Below are experts of layer 5 (counted from 0) of a mixture-of-experts language model. Rows are named router (the router's row for the expert) and show model dimensions 64-127. Each number is 500 + 50 x the weight over its row's rms, rounded and kept within 0 to 999. Numbers have three digits each.
After each expert's rows: "mostly gets" lists some tokens that are sent to it at least half of the time. This comes from a sample of Wikipedia text that the model never trained on.

# expert 36
router:577441461596452429529516557424563499519573521437458497546544469458572435480446480525457535546505490439582557470550442530490446501437486419402472528591529481553457497482391542544446511584496472
mostly gets: "o", " Ma", "ko", " Ha", "ha", " La"

# expert 7
router:575424420507456506468611552532522511521453521517542420521559458385523559520441479589584510484528477485503518473542606603355483531556466492431466482589537487538486458534494421589438531478488489
mostly gets: " sens", "cept", "act", " adv", "umin", "it"

# expert 77
router:537473456453477507483461517553544507447544462429492511477517474490564530555561490533602519451414511556505487552568501428558630514531514505419526571499394565547415607475471426438487406637495491
mostly gets: ");", ".;", " :", "\";", "\":", " ;"

# expert 42
router:607486433490492563454513509431548448524471544445444504553523485426473565540368536500570483447459531443531477576516495538459521563518506521548451523555503528476516453532425381508459458512519487
mostly gets: " up", " sp", " bl", " st", " res", " sh"

# expert 17
router:465607542529486475480395505569559536458582568466488466466475578459481570489505455511487508441452510437597493473526527502529499468531465555553548415465484574480463496569543535477577536445492469
mostly gets: " =\n\n", " (", " (/", " $\\", " ====\n\n", " ====\n"

# expert 33
router:498460430520576552455546547498464509484450530533571504454459420414482507528420476507544558576552494511477564443527507658439526491590453482435531388541510466527499497568561470551470594444541441
mostly gets: " un", "-b", " rel", " trans", " rec", "-l"

# expert 50
router:499525522558537413470436482514514499537474457420390443532482438521584523496570442454395558437439539538546517526516529478585534551559485549442437468404400530518383483482509479523572549465529581
mostly gets: "\"", ")\"", "”", "า", " Records", " Your"

# expert 11
router:557442440484458558467581492566457497472486530476543547568480474424496557548478577485514472502475561421478536477464488649422540505527466492431424435508540482505429481553446533505444521459539434
mostly gets: "amb", " Can", " Med", " Ag", " Pol", " Met"

# expert 40
router:493464616444425515501448437569538456534527577462547469541509599506497461541577442559481543504568588535597473487501465469463428511552447545538476525455501544500557597609549459448561504517443506
mostly gets: ".\n\n", "==\n", "==\n\n", "===\n", " ==\n", "===\n\n"

# expert 58
router:502511512412455551563551483471564395456496502545582398489467580506506579474489465390517531437395480580455554458502575544425476518435445487539511565546532416508470419442428555512379539511488397
mostly gets: "ations", "ities", "ets", " members", "ians", "ings"

# expert 28
router:576484549501617526490647505461521485566445540545456361469482542459401444489432521491457458496493404562504530486576518565483535538453430526504545514526474482534485481465468370528426533564477578
mostly gets: " age", " wife", " mother", "ment", " father", " house"

# expert 52
router:536549523492472533442579548487429521556480561585540480439506561509520509472524536593569494449460493565504459558567426565547448553431517415415578441534538413500493438470562492534473535499481495
mostly gets: " football", " politician", " professional", " professor", " footballer", " writer"

# expert 24
router:492499460457506496544457515536448433421519458407503552509439476568523523537556548593523571547475486499477554461502536615409513480502468572391502537451470526480438493572442481496555533505486479
mostly gets: " Johnson", " Jones", " Smith", " Wilson", " Williams", " Jack"

# expert 57
router:562450477389491550475489489575460494473478440437485542545475511468550529552486449510543521507494447476509494447528607580555543532579413407417539492445492569527454518555452537428479564574598454
mostly gets: "-st", "-W", ".S", "-h", " Sw", " Kn"

# expert 79
router:535487545556411473513502457578484475505562444532525517479522586530554518490451519445541530484535588516562509555402515457469566553558475432449487550513515492583498610499611535456406568414443489
mostly gets: "\",", ",", ",\"", "),", ".,", " ,"

# expert 37
router:501442534551489467556542522384450494584549436507453546490559522423540490424490482514502564526464473478568571457501577533519449540442483502499444541548418556604413439487456501602521476464456478
mostly gets: "ō", " Japan", "aki", " Tokyo", " Beijing", "ji"

# expert 66
router:480433497520513438546564471543460565528382601558483497507546542562462455470424617484468462596533586554524560452529527449436524432524508445578507497476474480402562517445430451515491435533498520
mostly gets: " for", " on", " against", " around", " at", " in"

# expert 55
router:485486619539389489605509517523484426490485543476605480466490417601499461489420458479622504485459512556526529481481486519489518531439439451563488520471563459494576606467489588499491530569528418
mostly gets: " them", " century", " years", " others", " months", " groups"

# expert 35
router:506446488552553421548499542481438496477573483468450420509602472536532500506485519448401524554474494478501622449535489548469484456425491532408466560552533429525455431494442560566428595548500428
mostly gets: " Los", " Paris", "án", "ón", " Luc", "é"

# expert 68
router:482560624471569491487513514572445551550498448549455467459465556532472602476460517451471441450424495538523495385522407519481466411454439527515538440515481444513416440434479527459551434537555412
mostly gets: " School", " city", " District", " County", " district", " City"

# expert 63
router:436406454467529462578462562468414544450506481469584514488568531592577442505479525493543463451542400428487602508527526561506501548433486455472531573450552451491417459479485523563439521506485509
mostly gets: " und", "š", " der", "iel", "berg", " van"

# expert 25
router:476466550541481524479556472597403549501457518522573497602562532552494446488501545457509407516542556546516463484407520434530560455540516448563537562458433538477511518432510439481471448457490460
mostly gets: " by", " with", " between", " against", " from", " through"